From a checkpoint of a small mixture-of-experts model trained on Wikipedia.
Size: 10 layers, width 320, vocabulary 7829, 65.2M parameters.
Experts: 64 experts in each of 8 layers, 64 SwiGLU neurons an expert, 4 picks a token, a sigmoid router.
Training: 286M tokens, 9288 steps.
Below are experts of layer 2 (counted from 0) of a mixture-of-experts language model. Rows are named router (the router's row for the expert), down (a neuron's output weights, with its number) and show model dimensions 32-63. Each number is 128 + 24 x the weight over its row's rms, rounded and kept within 0 to 255. Numbers have three digits each.
After each expert's rows: a language model's description of what the expert responds to. This comes from a sample of Wikipedia text that the model never trained on.

# expert 29
router:121144118104151128118128123117140170107110168156147128138135149143113146154148086107158126113121
down0:089106112142153155157111069110085143130106130125113106144108115114111114109066150118133154097131
down1:152145146137146142159099148136131154155171136131148068149122088085134133051158146154138096125144
down2:089117091113102152106108143141099139106129150146129119112102127126117129168070155140142103076104
down3:131143135106149147129098112063079134116125160124134128126186093139111155119123185119122175113145
down4:142132120110154113121133061123107164133106107117100102091123143125161142131133101100115075168089
down5:129105131127145166134158111147077166153123100094114137086137116121143148111135132090103143105127
down6:109161153150159124146155094130122144121185127141151150107155119123167126108152153116132166113112
down7:126089065124116104111133132137171144137141148109148148101062171166154172148086088117116114130095
down8:135127110106157135155090158144110108124073121149116120094137144140146104131168158135139115139129
down9:136167099156109181113121159100088120141143115141107098115168093140114131114187148135149133128132
down10:141139125125085154123142127149106141148127151134175103102171119125117148091109133095156162110144
down11:156166138166129140157157158136148107150128065099118156128117047140129095140161151098127151157137
down12:087121159138137153107149126154147093119118137190135173137169126163105135146086146154141098106105
down13:094071132123136136138109171134119165152152151136140161120089174112160115112129112149097131114140
down14:122155155147131145117149095100096099164159124101107127142130069128135118133161156109137136162140
down15:169095097124136104118094112150083156177139158113109142137101095106137093143132118129145083110141
down16:116123120141111137095151192133123095160094115097120112121130102177110156147135133123149167096071
down17:088109083114138072129086112104102122105110148126141157170110124123170133098088122135105154077141
down18:135127127083147124152150161146111141125124141132118148113179092142123165081154116153148088119171
down19:128107063148114128155138125100118131137120125101098154091087170140162136098163137155120136153124
down20:111128116110108099105120159177131109173103111156140120141123112122112133139134103085140130114108
down21:142160159174125188111087143117136124147134123144173121123109125120164121128144124091159101118127
down22:099104103107159149091139132130107114177186137120107092148183119142150161147127099136163097118157
down23:132110092158184097102116139152112151118166103155135128098132100144149129146149132142170117153099
down24:126115111148131108169139169099152146111113134136147136097123086127141163152116158128108145094146
down25:116115139124141141132129174127104098128139131098125115202090133154121170166129093109124158153110
down26:107107151114136157147109113125152123134155128135097170099132109130106104100130139116134147140093
down27:132150124121133104188140102138160110138147147132126098116135092181091136085105104098140104110156
Description: Organization name words. Words inside names of institutions and bodies, especially the of after them, such as Foundation of, International, Council, Institute, Department.

# expert 1
router:134138157150139099106094131112167148125168146177128133140105102150129113112173124121101136166125
down0:144099082116095129134134151132114135180064126159113126144117094123145173099135128154122114112111
down1:127162120138121109143163101083120129127103138149128137128127109122139119119076104113181097108154
down2:140153135116168133069117093114143113167152115101095119126124131136152127162121126131099130123164
down3:112081124174143104153168145125141105138136078071100096125157105116159146143164120098139159110137
down4:100110167144159142156137124132136146123133170148127097154131119118111134139123142112155108132089
down5:123100114097140102185113141136137139171146135115123169161118133137159149115148108174154105146138
down6:143131135091118123127177164119117118106111139124160160130140144098097130160133118123106140134108
down7:135173133092100136117153085146121120152096135077091098083105109080062111112153134141111140122164
down8:081142137133074160136094179080116138110131076110102152136110073107146108082117082123153157099138
down9:127095107097113147124106136090133126143109158122138109138184135101095150148148126134152111173141
down10:122116137100129103114108140141094121140149150107103115097138122128099106096151102150157167156124
down11:140137146167142130140117115126110136135146100132102094120115137176109192132162130164140119152128
down12:116091110127094121147154122160148132149118154116147167157123132148148089168136168159105137105122
down13:136126145110149131120188102108117148123141159140143141088121111142130137136147178108109161129120
down14:112110146143146093127102138115103124095133038101137102187119138133126125094122100143142089170110
down15:122131150108111127121086101121142119132101163130120148140128106092138145168099109116084101128164
down16:099096135140123134162116114134116103145130099122104136127105142116100116144093157109122138133133
down17:086130111118140145165117096152101141172115145152146078148097146129127088098108108129125118103135
down18:132098177153112108130125106108120146119185135134113131132179102130069116144117072106138162108149
down19:146111145153132148170139104069119125138127149109104099103112153119131154139133112100162148112153
down20:085130142097114137123153142141121135119172110097150133110085154128160087162132130107136103120126
down21:088166135129117125116104124123120140087128160116150115166108167151175144154108155124089116127156
down22:111122116159144157127112106164168141106132125099063104129095190128150108122124126126121156128138
down23:129134121105140158104146145115128119120103119077118081110139136133150124108111123093095121159106
down24:136140126115099151156119098162133107101152116078124137131102105147124119144124139107112128145133
down25:107120179137149113117143159118118091139094117153100158164148153109074139149102152103120117088105
down26:116130108129107194152164133107140142131135172133171138137173108133101128127140142132094119127085
down27:144142131106150139111078151122140137141150089097113157162090143143154130154155138150119146166152
Description: Number and compound fragments. Pieces inside number words and hyphenated compounds, such as thirty-two and hit-by-pitch, plus vote-table separators and words like touch, quarter, double.

# expert 26
router:123176166159100097162116094145132120139114137132168130146128157146098162124125111125126112154088
down0:157162109090127124128173081133139142121099118099176096088138182114139126110134082137112129129125
down1:114137133142095156116119117140131153101138136100135113150146113165135125145134122142134120083150
down2:096140122114143177157156168140194157094148142087140163113186145141131078131133138111130147148129
down3:110088146118131120210137083178143104138103110147138162111081150112130106102122152120154166117116
down4:151097122103131130120130120101180147128119085080118102111111117174108135122149116184157168152159
down5:156105148085151115070092145121129150157141114132104158120126133115147144123108123132126103135136
down6:171139156094108115136162127112137121169164112126080135105142085133123084136157102067148169132119
down7:135113135118106095155129122154112121142106160149155112108150052134110134077147114144092168112148
down8:126127111196072158122133153151149164118129096141128124154188095175123143098115105203136132114137
down9:156124104059163092152096147140127138103118152120122178180138135164089165108157080158131124141107
down10:172133124131085115146158119130111079153112078134179137120106121165096145139146135128142117110096
down11:158130109136187144099125127181109091163152170120121130132145140128113144167090122125114138119112
down12:114084150121122168116111137121115107169154110149136133127127110137134116156066083186102125130119
down13:147069125125077158117162115122183132120141096141161122093097157143139117182082141128105131143113
down14:119097125137112123064161135106128167102136091091131115134152117125102149085119083126144066123118
down15:134134116129140127127116112167161153127147096100098143111102145138159129116111123128131123089131
down16:133158148131150145088139121147129150068167088115156103159142161155103131139156132118163121131124
down17:122145110176127102161153116113135142145136153143125086087108158143155141120120096135113131125121
down18:145198100171136127136145119079120137123138097098128134156108113103102142124086119122140080128142
down19:133116122094136163142114110135147167117140147133144134135159152109084130181090121123151163078163
down20:133124111128161150157148170153138117112128106147185118130132151128114117116116152110146161101078
down21:168147111147089137155103115043099131127112155100151152176158125090166192122131123147148122118139
down22:142119113122164141136135108138158115160165154127116137136081126133114132132121120128158133090136
down23:135101116132112156133119087076115086101155096111163110098143060177092122146139154140095141133090
down24:130128093114125183134127139142142137139098164130141149122105084104135108097155104130109141121196
down25:139107137152157171136108154156122141086127100139115172103155087113131122158143148141138121136112
down26:119140120136123093116124110123123123125148136130116168162148134134160156109112143161153089146155
down27:115129096114099084103145137111143110132148132112138094155153122149132158145091151101131109130124
Description: Commas in birthplaces. Commas closing place names in Born: lines and biographies, like Indore, Besançon, Germany, plus table pipes and "in".

# expert 45
router:162129148123125120152069120139140097156160121148147118145105102146142148107165074103120161124114
down0:097100136080148129172131112095129140108105116120109093109119163094118134158126139168125102117156
down1:131140142172149085123123156113122136097168096101146083152133142121118146145131090132111180102117
down2:124146148117081126087124113109156117136141113145166149132121143149100113087127086148124104165132
down3:139121119159100120138167140110142138106089126123116130114168116070165155112108178084166120111140
down4:131099110099169170159129136145164156117110179132144111114114130109104093118139151182149103112106
down5:118140111106128112083145143116132089147141140137156142133136125151155132141132130129151134113101
down6:113086067104127139104139140117116103154086147103137138082118109091139153109119158147170126123175
down7:154134179149114099106111170156158119138186069161131142177128114166122112124119087169116114152108
down8:190101127166121083090168105130092123089135105134090149129157107172131112124117123126139112104136
down9:126107077146141134125132149090095115132117139134094145124106167149158116122068121167108139086127
down10:189131146143128167188144137150157070082126122106129102087136105140117096144151078122136166136097
down11:142111102081147093131138153143140144151142122141133149131174125102121113100167183137149107149138
down12:107153130083133109148081133107115086124139100128106166186076148125114108151117088122131077100116
down13:117138128124138114096054164154132135140137128103121136136151124161111107136137113140162130132125
down14:131093116126132131078106172136168093161134124134107121117100164135138127111162106131102148135124
down15:113159143112146140132103094111158119143116159164146097116095165168083111110125115129114141162117
down16:156167142118151139137110117129125103126149121093145173155148160132148109135148106144094114125135
down17:114116109136112103154104130096138129151128151135145142095112085145129091114125138159117148110141
down18:128139154099100169111110104123129106100136132183174114107115143145123112123149119114169150090117
down19:120147156149110156090156125076110097163178092135173097121097102136131094133146145147139125175098
down20:124137144148110122084068142127121140153159074110145134156117134119113165152169127130086073142152
down21:142134107168114087137142151137160118115153140085147110115115170151157125129098166117093108081113
down22:095136118141126101109117141135110133104088132080124068107132149115112153136119119079147115169152
down23:125161105126115136117125116071124143163137111154134130117133160141136162092098123132128164100127
down24:126127113133186190098118123105077162101137113136126170112157122103165144109138113112127085087124
down25:147144158108169152133127111126162147162114119119068171143154164121138100088115095153094115131132
down26:075155155121186138113132131110141132121131147153152154143168155126114144159092124125152131123132
down27:114102154155091111138118107131193090111153119123136164121095146205097096124103118124165126123115
Description: Quantities and units. Percent signs, unit words and digit groups after numbers, such as "%", "km", "million", ",000", plus "of" after a quantity.

# expert 0
router:116161142139098114121153097165164131103156090156149122118147152142122164123211128128138105128075
down0:101072088150135148131115089109152109101136181161150133136111218159104154112123133119101117137087
down1:068090162137142120116126120114133121178148147115131099135096119107124145149095134118167114103106
down2:120141115138146142116114137109115103146131114114132130121120147106130124137120110149066126142081
down3:122121134136136109117115127102129096090124123128138105157146123097120121115161126135150155129102
down4:147148131123145127103087129101130106132157124119171139123151112119120146112155154154132129140166
down5:116149114117125132117080153068131110137107106133121188096142125138150166132129137148124134098127
down6:125105122130131121133181145137118133155140099138094134081155140092126145097137112145100141119105
down7:103136110078145136101160104122108103137074128152118149160165119141109156173138140112136127131123
down8:193076141145117130139137141142160115132127141154119089108113111112123132125156173144172140103139
down9:125122082134143108154164100125084102125078165128191095126081114132160139161109110133109146125141
down10:086135124152110125135112097138154131115137104195180108113131123080081132124166126085154125135077
down11:131088161102144113108147156118114150122157121151166093160135086096142135055151090112112134148127
down12:122131151126161199153110132164124138102151102097096136129173122101139134137146134104114140159127
down13:140110135101116150107098130141161160142170115160109147169114149154094156117125126160138123132120
down14:166147127119133122108162136150144118108131148121141148079143130117063102109148150175131145135105
down15:103086119122098112137149107107120127117087181114109144128126118136146140148150119164122118094151
down16:098146129133150080130090116090074122149094157154140124099133131163164125129116097114098165097167
down17:174163148151117103110089093101132112116183100090114076156149147100139119068116121146133110144127
down18:113116087066113114112135137118142138122130133114106121151088140127181153140103099155117160113117
down19:135128130139150123159112100137134143133107128163126085129140152124135123112130132187134139096131
down20:146184103090165099124105139134114124132118130128139178150161169097127139136144149074137142149118
down21:144154125165063164120126138118122142096134112135142115114138101103121118100129067169151136127133
down22:134098122125126127104154132148150160125114112093130105132166125083135094101168124119098109158121
down23:132138121158116131108138122116118138129091148102155086140128119161127094125103105156146111101196
down24:125155153141126138150161142131133147113190122095154131148132113154117137097112084161163137113164
down25:079108101156146170105131139108108076162142059115128137157111137143174120142098073121106131124147
down26:141142155082150118138130120151156136147121104142078119088133128105123133176136130130106095144111
down27:142146144141149087160130141122105166171136106125113067160119157126147151104155125098114167131142
Description: Clause boundary words. Connectives and commas that open a new clause, like that, which, when, However, but, and commas after years or decades (1980s, 2025,).

# expert 59
router:133164122131148109145127087104138124108108161142124129121163123181110130113151061082139115103109
down0:105168101076151135133162120106108098134178095103134106098139119096124121094143165170148128152109
down1:093153120123158125101101142145103128160134103128126142115169168130121132123142155145093112118128
down2:114122154098169152176124176128141099116130116152149128148131124109116155129088116111102194149158
down3:118107164179132129131123140140116161124109122129141126090174078120144115163135143123137167108114
down4:129120127140128119118141137108176144105097112128092142132133170139136132110108120141137141116109
down5:138126134152143117162101119107116184118066116120126144107155153092121116155116116159174120117116
down6:135155122155132139104108161154126110150140137126109117142090155140178111152147122174120132134125
down7:122133154104155144109159119103110104116162097165152110133084120123158154115137128116108116143100
down8:177151162138108069100124161104163135137115103132101116121089097124129189177146074125099132139095
down9:141143145155158122142130148135106169147141135181091157099119141117129123129063143113136136098092
down10:110090167120110113113128111132119112096090113183098110123099141173144101154148102141123087114113
down11:117152153160145121108127117166098118112132156112094076163104144150119117155119134113136150147097
down12:131140136111092131148105128130147139135105133103131118137110146149117136153172162174174128127087
down13:119128127117162097159134113084166131110094124104093166118114179112136102154086071128137128126145
down14:128126153135129121121113128081122151116106128146130116134123128117174102206124114151098100155091
down15:095096153118136153133113099147124151099119116137172165126143142140089111177157156130123086127096
down16:150146179109150138177135168118127137139138106111165090091133099141139130126137149103132090171126
down17:103102143113124167150129152150107112139100108131129136119116107138118108164155174173167154148108
down18:141093105164137120126153133121114129134108086110095149122130111087110106186131108083134111132106
down19:143135141160133125104173089115119121114128127135172139142115121137162073118119113112090114134102
down20:134125108160118115105150139135132126124093139162102108139111152141106119129121129125169092133097
down21:146127159163149143116145150120124142149186090140100096149129136097146121133145105137133134126158
down22:115113117132076155128146101115116129147146165113154135093107163116156131146165151119124136115112
down23:132156129106079121122156122171184120136136132096126125129165119150125123055117110124123157152187
down24:139136134156109128170092139148134151119142125143115146168123084082121114093117084138113135127159
down25:089135142120086134147108154141129127134117135092153130118121153132086128141152109105139170132106
down26:126166135137129162137076163102154142135125152186125142166105136131135123123122122144132135135095
down27:145133154164127134139106091142159133174147178147127130116138181090152118113098118188139115110118
Description: Digits after currency symbols. First digits right after currency signs and digits in table score cells, such as $1, €3, +13, 0–1.

# expert 11
router:107135138123108118111095107118154128154115148135146146129115107142147128090164087104077152121114
down0:115125118153148105127123134133133165088118130112121136145129098137146131078115115133088102094136
down1:114140120167136141112149139083056085141113132128125091141144148101144126161135123117158109130170
down2:143145091147120135114136150126066132126150088182108144122129160152088090125121119160163169129118
down3:068123129139130131074184148130137118126120104123132127159185146115147131118147113138136100142099
down4:123109139101132127105124114112137119137115091138116166183141107157139078120094143103128131159117
down5:128106118123140121155119087146126065135133128148102137095133151135089117107122118128131150094146
down6:086162121132093141134108093093120154129145193140160111132121082182119135123129142160114134147112
down7:133173152113148089123081119113179153129112128120181100139163112075108146132146133141130188146119
down8:123130104149126126125150136178120144158144090159127124107100094125137129133141093122136121120155
down9:178131088148144133149130108097135079133125093124119141130130133128185150143157128112121135130134
down10:114126138132139122119128156107169168103129188152134118122134156118151129087140118160148159144144
down11:146101131160127108150120147146133120148122149118127163112134099141145155140152149154134156133134
down12:159121160105148110160136145161136073158105161105133168138162119151099134139144165130111099118116
down13:149141177090137127097114141085131131126137126124082100116127104135133127121126098121121150149131
down14:082165114124178140110125152147157122151138105120177103110129118108131126154153170163130102095151
down15:123130098107132111105102154123092136138146164125162126140143135176094141140180140127107116155102
down16:135149123152147105123131124125110127110122106110120141129093079147135130163142161133136150144152
down17:156155133150111149109142134169115118137125102086153101154133170161108096137140125084079093130128
down18:143124114117127136174129100146137124134152168187146126130098110159144122123115095152157143092137
down19:132116142159148105165114096136123116147108175118140152148158103178091157133114136156108150071136
down20:133149111131106098147111149119146153140116111129175122074122135142130121135114126107079123144134
down21:134130145146093090158136139143089158108131174139112115100132133135099124113123155113144129084112
down22:180120121100127101091100115150116156132104120124092081132132106102122113142112132136109111136133
down23:145153155138105109181135075136132152105083157108117120149085112134114095127062123141117123128147
down24:089109104125125096067136150120118141128102127166128143112145196171126132151126117089156097144102
down25:092119105125099101103135155157170163129137148115130132142136095128129172135175139117107134114122
down26:131125079146115175102098141148145180162114154105178136103124111067113124092158123158133135114141
down27:101125085094092124145145132129121116150131170159099143141179115150119135140154115100158156122149
Description: Amounts and counts. Number words and digit pieces in money amounts and quantities, often after $ or a, such as million, 0,000, 00, four.

# expert 32
router:117136106163132104118118107105141125082136130161147106121106130143115151120174078089108131143115
down0:109122171141117095126127122083154117143099120154115099112098149129144114117121136117108097148104
down1:094153100103106092111106157135117164129079139132135129122117088110131134109119079098122091098112
down2:128139116117148148144112112167139090073144107123117158133143129098098122075148139139134126087095
down3:145139132108100097137130173127119135133122136132065090132168133152089141101126120094097124119165
down4:125096137112128096126138160172092146163116099133137144159096156146138118132097156146126161115108
down5:139167119171130103089121148102111140119153120125110155129097111145147109101113096140092115088144
down6:158098156127168135093105120151098119133111158140161095130146123140116118107075119185138135119148
down7:111144123128108161137104098085145093107091096114116121165174171122115102147167151149106153154132
down8:083159103160110105117180117155133117108163094099138139157135155161119110122132101147124104163127
down9:132116088122164146119160109092120103152140146100129121150101079130117132129160144105157125135150
down10:149127112124134155087151111106135172122116148115124124118170145118115110151140140114117093126111
down11:166108141115131161134103157123184115095115150133111103153160087123181129170099148085109152137142
down12:122117111126092171142145145149128153112067164139159144119114121091080132184146193122128175123149
down13:130153141109093127156108099135160110178136136147109127094117167124088124167098138158084099108094
down14:155159115085135126116108131157172129148130149125134136117125127105150102127158110152115165119117
down15:137135115137137127094111151133118095132120071100154109133107111136159117139181108141118105129089
down16:125138117129121104151093083142134108080126151170106153109109127150165081142149095128074178127123
down17:136124179131101103161129114131161140157125161139150086138120103143164084149127114180142087129112
down18:100105141174117093137084145104135152113077115142126111136143160152102139128147103140090114109143
down19:187102120139146128146115091099154165128105147132138162101110144118100095130103155144102168123127
down20:136133127117068156182127126144115116137092122129153159137109141106148076168129083128108154091133
down21:110125148150122141098134124097111084112145113171085128141152123132128117147106172094166152144141
down22:138120140097111121106077137124170140112133114146149139130119115154142145142130167114151130115138
down23:098125164132133119130159127150139110146135108123136140140127155173110114120168116120151137075123
down24:137172072138115147158144082110148091108135139116107094144121177146169110094156113122125145199135
down25:118142144098190100132135145100148110143158122148147120129166110140153155127108151141174148121109
down26:155147135125149136086124136145106112156133102120141164134114172121124085147103125109152104119135
down27:130089176135130129137136120114100108138154099149143097097124128135111122083145144138102113129145
Description: Abstract action nouns. Abstract nouns and -ation, -ion, -ment endings after the, his or its, such as exclusion, relegation, role, death, development.

# expert 2
router:111189147130105117149125081128151171132122142134165118131115117129132155134136117087115114125080
down0:101092119109141113153137092131165136127112132123139132119116129143121113109101124073142129101099
down1:132125141080138185081118190131102093115167157130174126109117102136139075110144162094121112132133
down2:130106166117083140146121121147107134118111173084117139128168109142174107141161148157168126082145
down3:142133134151168116145131146157152111166066171129138112090137142129143096145162089150134168140136
down4:123144151118155149111149160146121143148123144145145117115173121104072125179136160112119137132135
down5:163081141141113138136117156122112124100126081140155153136115120146189099134126139125119136108139
down6:157158123086118134100138107127118130110162078096122144118126141139140163143145107168136095150113
down7:143178101121109108137097140157169172087149118098140144117116144105084120135091098107130082156121
down8:097153133144139122121151137150182147146158136141141124101079123118117141154104134139167086163145
down9:146160131125133098128130172149109164126097110112112165106142129158170129137119095126145119119103
down10:108120135137140083118157140146112121117111147180100166129140164094140177135119061106141089130143
down11:132148104124086105124133150120145096149144153170113141081111143113154115151131138143158131109115
down12:083127120180130162117127120120143148131081099132115132139085147125160148125070142136131087071123
down13:142104141127174160099132108116148151136149122132116148093161126140177108200081106116126163116137
down14:079143142132140178103135103137099123063109161111141135134150116133138110168105150084152159145138
down15:150122156114131135133104124112121180084149118149082148148149115125143145132147120147142110080165
down16:147157141110132131155176144143116088148102106111123130119151131134108146124189135120130105125151
down17:135097143151158094135144146090117139090153156124159116159144142107114114099138160145125137140146
down18:142126118123133086111125113122136104153115136122105180092140140135143163098111159114136076139132
down19:098126076131155102143120110129082136155131105105089148110102140124149140122107089099097129152113
down20:125131134121116110121120100155119107128147119163146149096094145145106156103063132079080108078109
down21:137119121097146117127121123144110123104128138145131134118120121144134123140144104160123138107158
down22:116085136123151148089137129169126152114191110119116123124136155137134147125161132138153107101080
down23:143144137115126135109126095130132175133120143082099137104166194106082143145122159141128087122108
down24:096094141153100145136121117120157106122179143149121151147157109102105076112172166156111126149111
down25:125092114155146145072120183109141158142133100121110128066123164109132115144110148117141105133148
down26:122122142195128089098125145138113146135152140121140100123173097106140128135119124128121137173164
down27:130149110167125112108150175079150101157115161124128111159129125133127150119176139114131110123149
Description: Commas closing words. Commas fused to a word's last piece, usually ending an adjective or place name, such as Gram-negative, Budapest, Russia, 2019.

# expert 3
router:131177142123111099121096112133150148121143136160147133118128134153148137134181064087122109134095
down0:132100092122125118115141135117122141140101119144120177109098146133107157110116147119090114117119
down1:112123094136164139136143128135151130136131124123136098116106124127137115094165126119132098139140
down2:087123135137129116097112127095135155134138159137138110111164125150094095115122154123134160124136
down3:141150161127129123115170145133116106129148108133152138176115157105147104179136123123140115100114
down4:132102137183133108129132144119124109088118157133146084140167130111124182128164118152130135145132
down5:106122124126140132159092123140101078134107133102176154114118130143146115134126099114089139169133
down6:118105163154121097149142123107134150124160097135158143141117121159131121159128107091134116066123
down7:097131158090070115113113143122140138150141074100098136149123133118115106090127124119099086126136
down8:122115120121153153133138098200145109139128125094124149135119105145132129126130125129123168133105
down9:136137139084134112133113170144093122158119092136111117094151111102135135131101138140138154131108
down10:123181131150129108116143145147136115107166066115126084153175124125118150079166114133090145109147
down11:091125143128137122127113145125139149129162123146133129128100172132158169136139120136119137135153
down12:106121089140114086128122158132161111122095172133114127157134137153127131143105095082098159125122
down13:089131149107132113151168152106091119141185161134133128109132164163103144094148145115098124136135
down14:118147145061126117127142132144144140115124122111163156127155120092121084123133150120121106179152
down15:109141099149126125087167103178174109110154143138116112129139138122096152154124113120071124121097
down16:103141081119101155105099143164147136101126123110101103147093127120108162149130098109137131105120
down17:127082137128146186144138111138092129145153133084149123136158085133126147122128129135117122088127
down18:087063131124126137140127124093122097116082193143172127141170145139133147135123109095111145141129
down19:118117116148153128175155137178112123098148105110103123133163180150105142125104107141115099106134
down20:095122163112139114168160136117135115115157115117157147146147146128154109132137120158153134128113
down21:125107173137134086123144154157146157163147162136105143106111164110110118113124148178127129146144
down22:129148151152120159145135120122133122143124164120096125100168136147133105116174148076143144124117
down23:145121110130159127111145134159144101096088148113133121152102128129111123143191116128139102130141
down24:117157104124150119140167060136128154136146188090094122080125181109105110111111134117125131149116
down25:146119136123130120116178126119150156093138128129126113087133107070153136170139126090165101102142
down26:107117157123116104117119125150172091128147107158154148167146157134151117137143074160099109126129
down27:146100148123118137125111153106138120155166107132139117118136138156131100127163146114071148094134
Description: Name-piece continuations. Word pieces inside proper names, mostly surname endings and initials after a capital, such as inson, stein, nold, cel.

# expert 37
router:167138149172151103120127084103164150113164169160167093115119174133130119083133086117100125124092
down0:161142136145139142069110136141081122117098152149145151106165106131124128111104123106112166111129
down1:137111155127118141134124070152091095106192109125145144138145116163107087119109108115108108084090
down2:090136112106139148181097124142109141132112057113133183113105144126077137134126147118165158181122
down3:156144064113153127164133107169119122154138141143117175143111168075107100157093144079174118095126
down4:077184127152075150108102141128150123116102160161131121151124123147143087138128049137089134116133
down5:104098135137098138145103131156138133104133143104137081152152154108106123168123124113132162107146
down6:131108115157114125137121148115165140120104123101097128125130105162156123094116142133106097086166
down7:147087167099116130148130099146082123128146075119086142100108131099129119083092171129162132112144
down8:105101105107114163113096131117069128091101142149107134116144132122101128168142120135108113114169
down9:114111111146113117117118104179142104113144102080140139115127113122105189150146162157116114152104
down10:135146140090161108149161151118092099134139075112106148150135147127115123131177166155128139141109
down11:135135137183138092113146134127141118135161105131144166112125117114117145204135126116138091163165
down12:155102082121135088156149117125152147204123085140086061126131139103140139135132148145161119144125
down13:098125117156130130110078073122096123118153160147095152106121152135107097075074107137144130106122
down14:157108166127138127087143130138152155141156145123129121131120162136123130137113162113125116122136
down15:135103154132131111150128102090174123098120124162109134122116093149121142105098161158129090115098
down16:144109073113104123110133121152119135120090140084112146137092159075102139130174130129150161137143
down17:082147114136117124097124148125126136113111154103099103126156158125096142132132126140173118142124
down18:129142139125107091112142099169117144114096109142148144114128149133107166131110068122117096139086
down19:126140142148112151155128111116088121116172120141108112175120105133136121091087114132119113146105
down20:125137160094138115078162148098132161175166116168155117151127099128126111125129131126138134145120
down21:166160110064122137167107151130125102134131152099087137087129139107110136073110117152171117112129
down22:097126121075132103101107115123151120088113136070097144113090111108131129141108138120099079154143
down23:125117130131135121168126134119147144110123092107177103154135100137165129136137159156134111185147
down24:091100135101126175113126157143161109136174140116111158159105103129071078079122129103108102120141
down25:106127131111168121114166105154081161102080140161130130172112127135138151157116122149079089088152
down26:124130127140135179139149133130110141134107165174096101100127116139142106189141130088130127127108
down27:130132157100177145121123138113083128140106154102090117121129123089100121104122175144100144141112
Description: Locations after at. The word at and the words after it in location phrases, such as "at the junction", "located at 115", "died at Mumbai", plus town, city, University.

# expert 35
router:103164135105087106160112096129148183139104171176153128106123156144139110079143100128091111136084
down0:141131122114109129116167145083074157147112150138111132111092096174144104121129135121160103138150
down1:089147140176121165130120099082072131121133109163120102108127107142128101098155154124120161123140
down2:108130076164129100143122141127119122131114185094118098161120110155108160125150098088134079110162
down3:133118124140143141114125180109108116141138121130062087116105138123139167121108139134123106136168
down4:144121109149119139123119142150119107090157077107094130114096162151107134144105118127118130144109
down5:157111134112164131160113131126121109112125159112144114070125150128102136162130124119189123155123
down6:153172091116163106081140132137150144123199124153122136105092141130122101099117130098143100178122
down7:157175121119146112119121143143113101121127112123114138166103139115101162132134137103138118147158
down8:124128114164141160115140145121115152126105143165145126093128134166090106106126114154131112153167
down9:126114105090131099109134160137112148125110132106116164137079137145126136098150091156131171125151
down10:135154141122088138117132107096166153143135149094149164128117103116151138070101126151079108150122
down11:119122141141119116091155109160124129123121112112100111108163149176145133158130172128131134136145
down12:120130118167090117084135137109117142106119094114160130146128099121139146121137088127107169138116
down13:124140096092125116139128146130137174114125141090075121114115112157171140157151129161118160144156
down14:117109108159141117147114136131158145127118148129129119109125147120156127083054098107103115090135
down15:099136072136120104136126185131129104084135152125139126160128161180152087151146116103196089077136
down16:128138096132126159087139135148118108103114153104103113162149102121151122179133131138110112117110
down17:152111139131143159087059123120125119135142123125129125143136139073108122110116171136131095142174
down18:128107142109119121162136110058130100158144152149150161154098132117097121118154156102132109142145
down19:153141143127120086112098161153123125123144131112125129155133105159127136127138106143096166148151
down20:132116108135112132120127135142100117152122172133154132100121144151137122100107142133131149117172
down21:155112090126157115142114190154130112121109113086111088139140106095144126139155113114130135147135
down22:146096147150119130082152151135134095134131070126147096097132156132108070125116129136117134130158
down23:150115116110161079160128117130138104147117136157082145135083142142141116139140092085139144101133
down24:054124095151162104165119134132118126119125118171168134179103133141158152119101139128118141132105
down25:139141124180101123136173142122109102130107119124155124119114092113150134087102122163160167143156
down26:153116129123138144080140091155155101060137167113128114095122148153116099179129150124140125156130
down27:158116167156157136083127130138154103154133107158124134106134127128189110145127078123145123112124
Description: Sports seasons and tournaments. Season years and competition words in sports writing, such as 2016–17 season, final, tournament, Cup, win, men's, plus decade years.